{"router_score": "softmax", "normalize_top_k": false, "routed_scale": 4.0, "router_bias": true, "norm": "rmsnorm", "tie_word_embeddings": false, "max_seq_len": 1024, "train_tokens": 430700000}
Below are experts of layer 4 (counted from 0) of a mixture-of-experts language model. Rows are named gate (a neuron's input weights, with its number), up (a neuron's input weights, with its number), down (a neuron's output weights, with its number) and show model dimensions 0-255. Each number is 500 + 25 x the weight over its row's rms, rounded and kept within 0 to 999. Numbers have three digits each.
Before each expert's rows: a language model's description of what the expert responds to; "gets" lists some tokens that make up at least twice as much of what it gets as of all text. This comes from a sample of Wikipedia text that the model never trained on. Tokens count by the router's weight.

# expert 13
Score digits after a dash in sports reports, such as "3–2 lead", "4–3 victory", plus table cells, yards, goals, Championship.
gets: "1", "2", "3", "0", "4", "'s"
gate8:497558471495522486474486503516530489517512512465525461509474475490456500524531469473491464495509521503513495488482493495506477534553505514482509527489492537476475467540496446499515513466522491526495527478504511479501449511495472485510491514496510479482523527481494486511495493534500543478484459485463531533537470497470518539496480496454471491547521503448476512457529494505467489484519544501460524472488527489501547469482473470523482496501453521556526444535517470480496476499480532498495489478530535492500492488474481501481520545492474504472510525480519528475502530473485495493467476554475486492512484467552552494493452545430503486522544521503517465478509520511489454549475489533509511524524521500512488477527495503459510528522548508513475487509500506501502512537487525
up8:517497492512494517496497518472490475561491560526501519533548501483495515533507512531524529520452519498525506509524512509533531529530511472517516513468516513442528512475508494510483481513539509532492481506488466535486478491478449481477498528508512500506478540542524502457549518542483520462521504496504476501459488457520512469549488514492495510508495519477462477517478488504489450457475453522501502480491535507504477456498497472463457514467498514502500522501513531508475525527468483490488500474499571481529476514475538534486496518532490495487460477461533519509504524494542503519479531530482464519492508518455476522504527506534509497469493512471443524528525477522528506485489494525515502464449500471502508455510563509492549496465494485454528476516519501527502452483511485
down8:486520475479556509555479534501496512553519501499491493473492544524457543461479502478491555500465516522461550549514489489499485499522507529484469509479510475487511534465517516525500475541529473554481497509478508512526494492500473495499512501450520511457474511521486481489464501488476549478498495472485493503519507494495518512497472535498490529525517502490526499474459533493542502519542480483467458484475499484508485482470505447475481487525508513506516492504471476479457509469496513512493500458499473493531503519539486550498497513494477522480494470483488515476478448542508524498509457466569457500535503489530462504497486504519452517519493510479501524479508514505530515475503557530507478537453501463508537542531491472480484564463504496495549517487511495498524496547510465
gate9:528510488487550519450518493513524512529456512558508506514488527504486494508484495513517452499444492518481532545492488515483502477504497524489486520518552477509517526479517497496488534487497535512490465474497511462522538529524509463529503518484536491522525515526527519471492491506446497533539496503509510501478477479481512479524518480503512503490528505486517532501467483548467483426516521476498491505498507460528497491488511474514488478505519468510506469486515463494469480509490557495521489462502501495549483486499517434522455544486489509507497498481462485488506496521498477535502503460504467548504490519487499492514491521516490528517500485473497496518540461527444533544467478516463526532540536471501503539459570486516540534515453506443532509500504462509545544522522519
up9:504479536521508438525479489534498504524498490480496522526464548526525500540459515496488480529536470491494488540538500470483517447496456489499477485474507548534461479472487475500475561496483522490497530472483551508483529504520497522533503491515485523511505490474499501451506489427503474512501518496512484529458495518475511479499518459473509528480471486511496448490490533462482487498509466521500488476459474461541497482513492504531515479524485498521503447505542483513527514500479518508478524520529489488459525476499548537497554475484498468481510515508479481473518519459423452496448502525511519563497480508506488497486526487521505525503503462523499513547492553470526497506501499530479477481525479513461515504481496509486490524495504502474516507527504495482517515570473492
down9:491533523473521533523496503473533503526528478475506512538471475501468540509482480488485563486522512462501528502478479536500485498535497516550483532465466516446482497477519509490510500508467556505489492493520499479535508495537473487538507497499585524516503535523504477524512455508498518502498510527489502511495474493517533473486449492535500503486511498482455491455526530513495508525521531510504509505506495518549509501424500463513472492489478485486507510530482498487482476500485500539480491480496510517484553484529441452504524470475533483503448501505522530467509486493464463441462447537447439490484541466545478511506485475472505498500499485485481477500539507516522543466510502520515537474485494513504496500458483489503509493505476486491496513474517475534468530514495538
gate10:491496504495505490484472515509529510520476530522472534537485501538444521469479499483539491518499473490466493539516491520509502476510504476472462491463477490483482428476497490535447475535477504470486487500495518500470505510452522505481473478480546510462482516513501509503518457517474439466460485550484517463470522505510458531482489499535506490499507538450501506538537517537486461464495502476499455540509522545521527518484504532534474484499515488466462500473499511503527489518505501488479514514493542525567539473500475488520511544532475462481498519484484481527470488515494471502546456526493460524519512512500529447479468494496472461485466516513479521503494497528521516501516526496487470502470502481514537526497504540484473523500539477537469544506504498491487527527464531
up10:495526501490499506516500511553534484448511503503524534520498466550479506524494532508512458448498476442536474485524513479490501517530508522477521565498532514478513470476535532491520517526475465499491537511485508483495536502508526508451507524485503475473513481538495515481483493538506456519479487496481547504472463496486468498501490423488490485497445502546500461512506493552484529518492499452495482509496521482504514522489480472521527527519510485493525506555572497491500494470507470456497482502506530465498510546499536500496506522503477516461502493496496471511517515485506514468472496479526495519498508524522571530512510505453508504461499474533498532498503542507492489486519538509482493486537512464482513543510475541501485493476483497482500497443489510474547481540437527
down10:508514521530517525496481476474519472480483494531523492506496504493464514536458546534546514521501481488498435543471527520494486463511508501496485544480503495528479500470526539525547485495500486505490528515514490519503518492492528494480508462485507450480479511495482535527500471535498537522461489526493500482477472477495496445477534458504529459497479513507485527507540492487491463473531446447509483493508527502484524518511518487473537480459454493493485483488535497445504490477482522505494481467470513475562504525482539447529480470551502464517488478475518510472513515482540492476528510517465509512494529532514507544499511517475482476476507479454481485512479462512465520476508481511490511527517520478496469469517521456534461524487510552582502482513502512514530470503481516
gate11:563487504484503525518455502482494501516502476515476468519485515527497507548476451514529486568513524460502532501547496491506495487487457490448476541499510466487452507501474509492534467470487545500558450515493503470499487484449531494519525519476531491487527500495542506440517538474452508481486524509484479467502489472499472499502482525470515507481519543492483531469477522556487533504489512441519486487488483484495505526446486476498525533496516507510517507508478533516492483451510490493529519512491483463525507511505462462530524495534528519489524502512503565497539557515571461468518489493515479515516525481476509513538484515535462473513492506498521488496495470485516544449466499498504510513516479505523524500484522517480512520468493502507509529523512473518477481511494461
up11:471505494539505514481525477476442508488452512529506474463508510497526480471497505449485515491494518512508461516497494502497510515515505506519543437483463540533558469490504505488474494525540490512489539486511562488496545488542491493501507434510481513493459509485488486526482520485569471544463466490530535504536524513464505510551476504545510471456477484522540468491565502486489453494505490518466490508524475499515513465487530510492500494496491505483469481517501496493491507512466465504490511488507527519510511466485533518500485486472476509494463481512549459511499457494454523511518509487498560492471495491520512525478473467505495475482517484503472504484511521526514454527528520483537522477508515513445471501549495497513509504525502490501520529524465584479504507513496511
down11:541485498553506514498506470430484501464539487493495476506465462505506485498499484500490535509489523525484465449490541473507443498487489519480472504531550518534502489430498514522564559461501521484515525517503512502529488476501532462496498517474534518480531522492519490521488518518500454520510512508484506528552516470508536518519486487545526494529480525500503527491521520524497443499503479471499529502533536475502465538507492478496478520529515493468493518494448493481484512495491532496479457463510498482511499510544449501511501486506522480502509482480472510525541439493496482497523520532486473536483522500491468528490537500506489496475461511487480479484498480483456492525474500497481518503483499558504479512435497478460480506495488531517455519476514489549486503467539444
gate12:461462499527510491523481498499504480514472454521504515514497489474523504486494514525498495483522520537484490494478449475499498527503539468496535518507499459518487493482485520534546558527472492504454551540507458514519531530507460493485492527506509486461503504518472479479480529542516508489473481541482472518490551516484488503472518473466496535529509553512513523556490522488541469503480452484465512480441542506477463525489476531507493514480533500495484497485458516496493487465532541475491484506534562502523506476500501466504521488527472505433494480489500503490487543475467570492521509551474533507459511478512504509514518480464488490498477494481522477483513486464515458476509499518495533518509515516520512532488508523449511477504493486553496464486450459492510517476479518
up12:495553505470512512509532482513561473513509509516493503538502518498506504470472477448490484458500535511493516463506504505490501461558513526497502505496469502536508500484496473487470470526499490520535526509484522452444531489465519509527477523495517484505483452511476480497495487493507521498523491485528529534507458453478550540536478508535497536479497490552526532520472532505466502485517576494477491494527462460558528469530529472445538459505510490502509535488524519476519484523529485537479510461481494488467467521541496529474495516502506489534502485517539494526503492473542498492522477517531511499488481504496462502511511533499480536479506556530525502502493463546498513522495472510540444512536478496473487461522533519535494498519489475499511527493489549521494495503487489
down12:461521481475536527486484521495509512472491520507505497534504480518487518463497526442475521501572500482515473473507521483489529537534475504526538561479470485455510488462483496497515473508500546515521475531545531514500542523506522510468499469511530486535524494513544423483490459529512502481477508488481464505486503519468542523479498536494520514524542515525499480504516528505503500479540454493426521531436530466507483489493511484494491516473504503523561503453477540483483497509503488493526518451534484483540542495536484480465524515514471502480495463494508505485472531534527497514494500546450438499493484522510478513503518515514524496500480492535527492496506519529504497494459513481507505509496528533493474498489500541523504507495512538509508514498498504502496524548550476
gate13:498462491484502505480552492480483465480516481508495512462507483479499498507487494525540488488499495508536521475540510496484512512473519456518498512477494461511503476505500525459510507467538511523490560540527529522499524519517505513482505468502464494527481499491440513504478497550506519488491477514534568474469512503499487480519531495500508514493517505474519474462521510516536505495452510501530529514515510500521444504521493487489471492495577482535494507481500510465479504493509531500504519479489499510471500485489493492540496544428466487452483478538487482503491437500475529504520522521522470520482494484509485523498477519458510489497484505499501515503546466458520442457474490491527414463497537489480514447568468481488504529488484488458467501512497523529494515513558468
up13:505512491517558505496507488540482527496568489504523498529499496477482511503489504519544524510480483532506495532440481507502496516485451477480498542456550518513447481504465510491496533503530531470521524464502545505509492500482542524509541500509457514486500545513514520503501541450485494440482530516497497515524506533498502508505535505498481487446512473515527460519479516482486516452523516546476477501483522538457496518450479553498480508491505498508468505548518456476521458514500514493498513494482530493495530449490493535498522503462518504489510525496511492487528474519527460491487489467500467494531523522528474533517510496488535541480508454522527465530478484462476492505488514491499512491453464523490491562516502509545484471488494515483476457452478547465509474502509492
down13:492485516508507512521499545541537539457509539483536457514501477520489541475500496470505499504505513489492488518503462488526540523482472457486470479511511564480482485536472529445479499491520524436549528485518473556507506497469491491435542505505519504581508513472536501511491519469515479487520489486511528463481540514537513562530486482496474534558496503476516496525475499507470512461483473487469436527506530489509490512468496507477499526484505502465515506493519533482488498489459455468478508513505491522490512489485512494513468506484492483533483500518521503500518504507503525506531491524504457547478488527489494488488462492503485543467501512503516528499483451431528482488501496533575491457516471521486505488480517535496518503487491479486480498497464520488508495529503520
gate14:505454521510464470479468505496511476484482442527481510510510493505546529485515494459510490509496546501490542546497443499501477478506474508493501513497487500510449509446506504497509559577468538504468526504454514502494518532479525527421477479448480473489486543522569483483502491503512541510509533543489481524490508504499525517488493479490523512490521504537516527495519467479499479508519502520450496487511498483422466496485496509521490490483520462507529503493513492494475498444514489532527534509488519480532500496484480487504479498526484505518511491517488513538517517489510471500491522534457491493444501502520489460512494480533502500491498545521472536511497535460499495480506514470486505512505495536471517483487526518505535459538477539539495440491496540535492535498489458
up14:485508508469478521540493534494555494512496491519512524513488481527527529503525514476484508454455547531513526475506483487467507490538506539484489493550509476501482457505487545475466527455507497514487550555515485475481505489492502509497484498512504496526472440545515495541499470502487516516537458485458476506469488485504521479525480462504483484444489476516538484485500508486499520502495543518552468530496491541494489492521506516530485486501503524453504490432479468504489499521504482503486479544455496485517465532539470493501478540487493487464483480494510486529509451492486508496505490514509501511460459528482492476503507492498521541470559502513533494481528475512498528518493467450520541523514499469428491510498476466538493540496522466543523482519512510453518523476465531
down14:523503511511564504498525510496501495487492503473483516501499504525534558529495466465543504509513496504475511507527462501502514510509531463462499483502515520490491467494502492493499476495489467491466520489495542513536526520524482520492484477492508505525523495477491482527515470520477474455546468521499469511485509528518510584494493518498458472460491524473438551476497514476516508504492482532475485470576492501476521495504473506539482466490519505464512459492473491452547500551484519491489521501517521532482486551520478481496496473517510484435518546531534486496513495514507467507526533527538491534498484496523532529507508504512490524478548490497496464519471534487519480467496505517460455477516531476496494523538503495470523514486504501445421486535451522516472509505478486
gate15:513476484496540516496488525487522493508549507502496480484513519493479468537497478486473441538495518496490498535497485489490500491493487449511500497490466485522488539472490519514505532515441500499506540521482490547518474531507492492496460498498477509449495519468542492522467465500481540525530535514504515497497535469458487513478503517517522514506472509522551507504469549498535506480482467511523558477503509503518530517494491543508565543498489532518485465546499515496478524484474482499507515510545465494553491447490495506500492496475504460512490508496502515516494493531516526527463513485520526485551514485475475464498511475502527507484499494467565490537459470533460508480498488450494478485412513530465482512512472477469527468516529491480445477471505504455480486526514484
up15:471506509490481457542486508481490508511438500497495501527477503513429546488508521473515490468503452496470503494490555504544501543518543504519505481517499493491469472495472492495449470472508491490477531513527488501525494519505475528489535477530456531501510463453503532469503472488529480501511476474506535489485463484473492521474444466535494519453491479488519526524532443495472476502491469535481511505510544488517488487463484519511515469503491505506507504484484462543497542514526562479522533540502511516527501507475490524472503497497528511464514559458473502486495518459517478509475497519488515513465496524487553503528521490498462517492534482486515491515504485511513495511518498518496458526525494464482522553523479508523491486526553457581525516507510473512500545498493514
down15:510483552459467529455460506540553516511498511491511516504476484483484549532489555488514479509472510485486494521482531481496507522515496510480490508478477524481472494487477483476479438499499491507484546444505519504489458532462547451472508504485487521527509490505538496518520504505523482505505487524487471466499493529500475531488497497506564512543525470479511520516511455517494527496512482501502526482468549516482482522528481489505484455517502508463507488494489478540474541475447529533491484509464478571519478468523484461525491513515459481499491519520532488527508508479490450455513468500536516519477521501486524503510466468444485519490462472519521486509457517526496497531505509479473490511436517481506538505508494480536508515470502505550480489521512465512464482531488550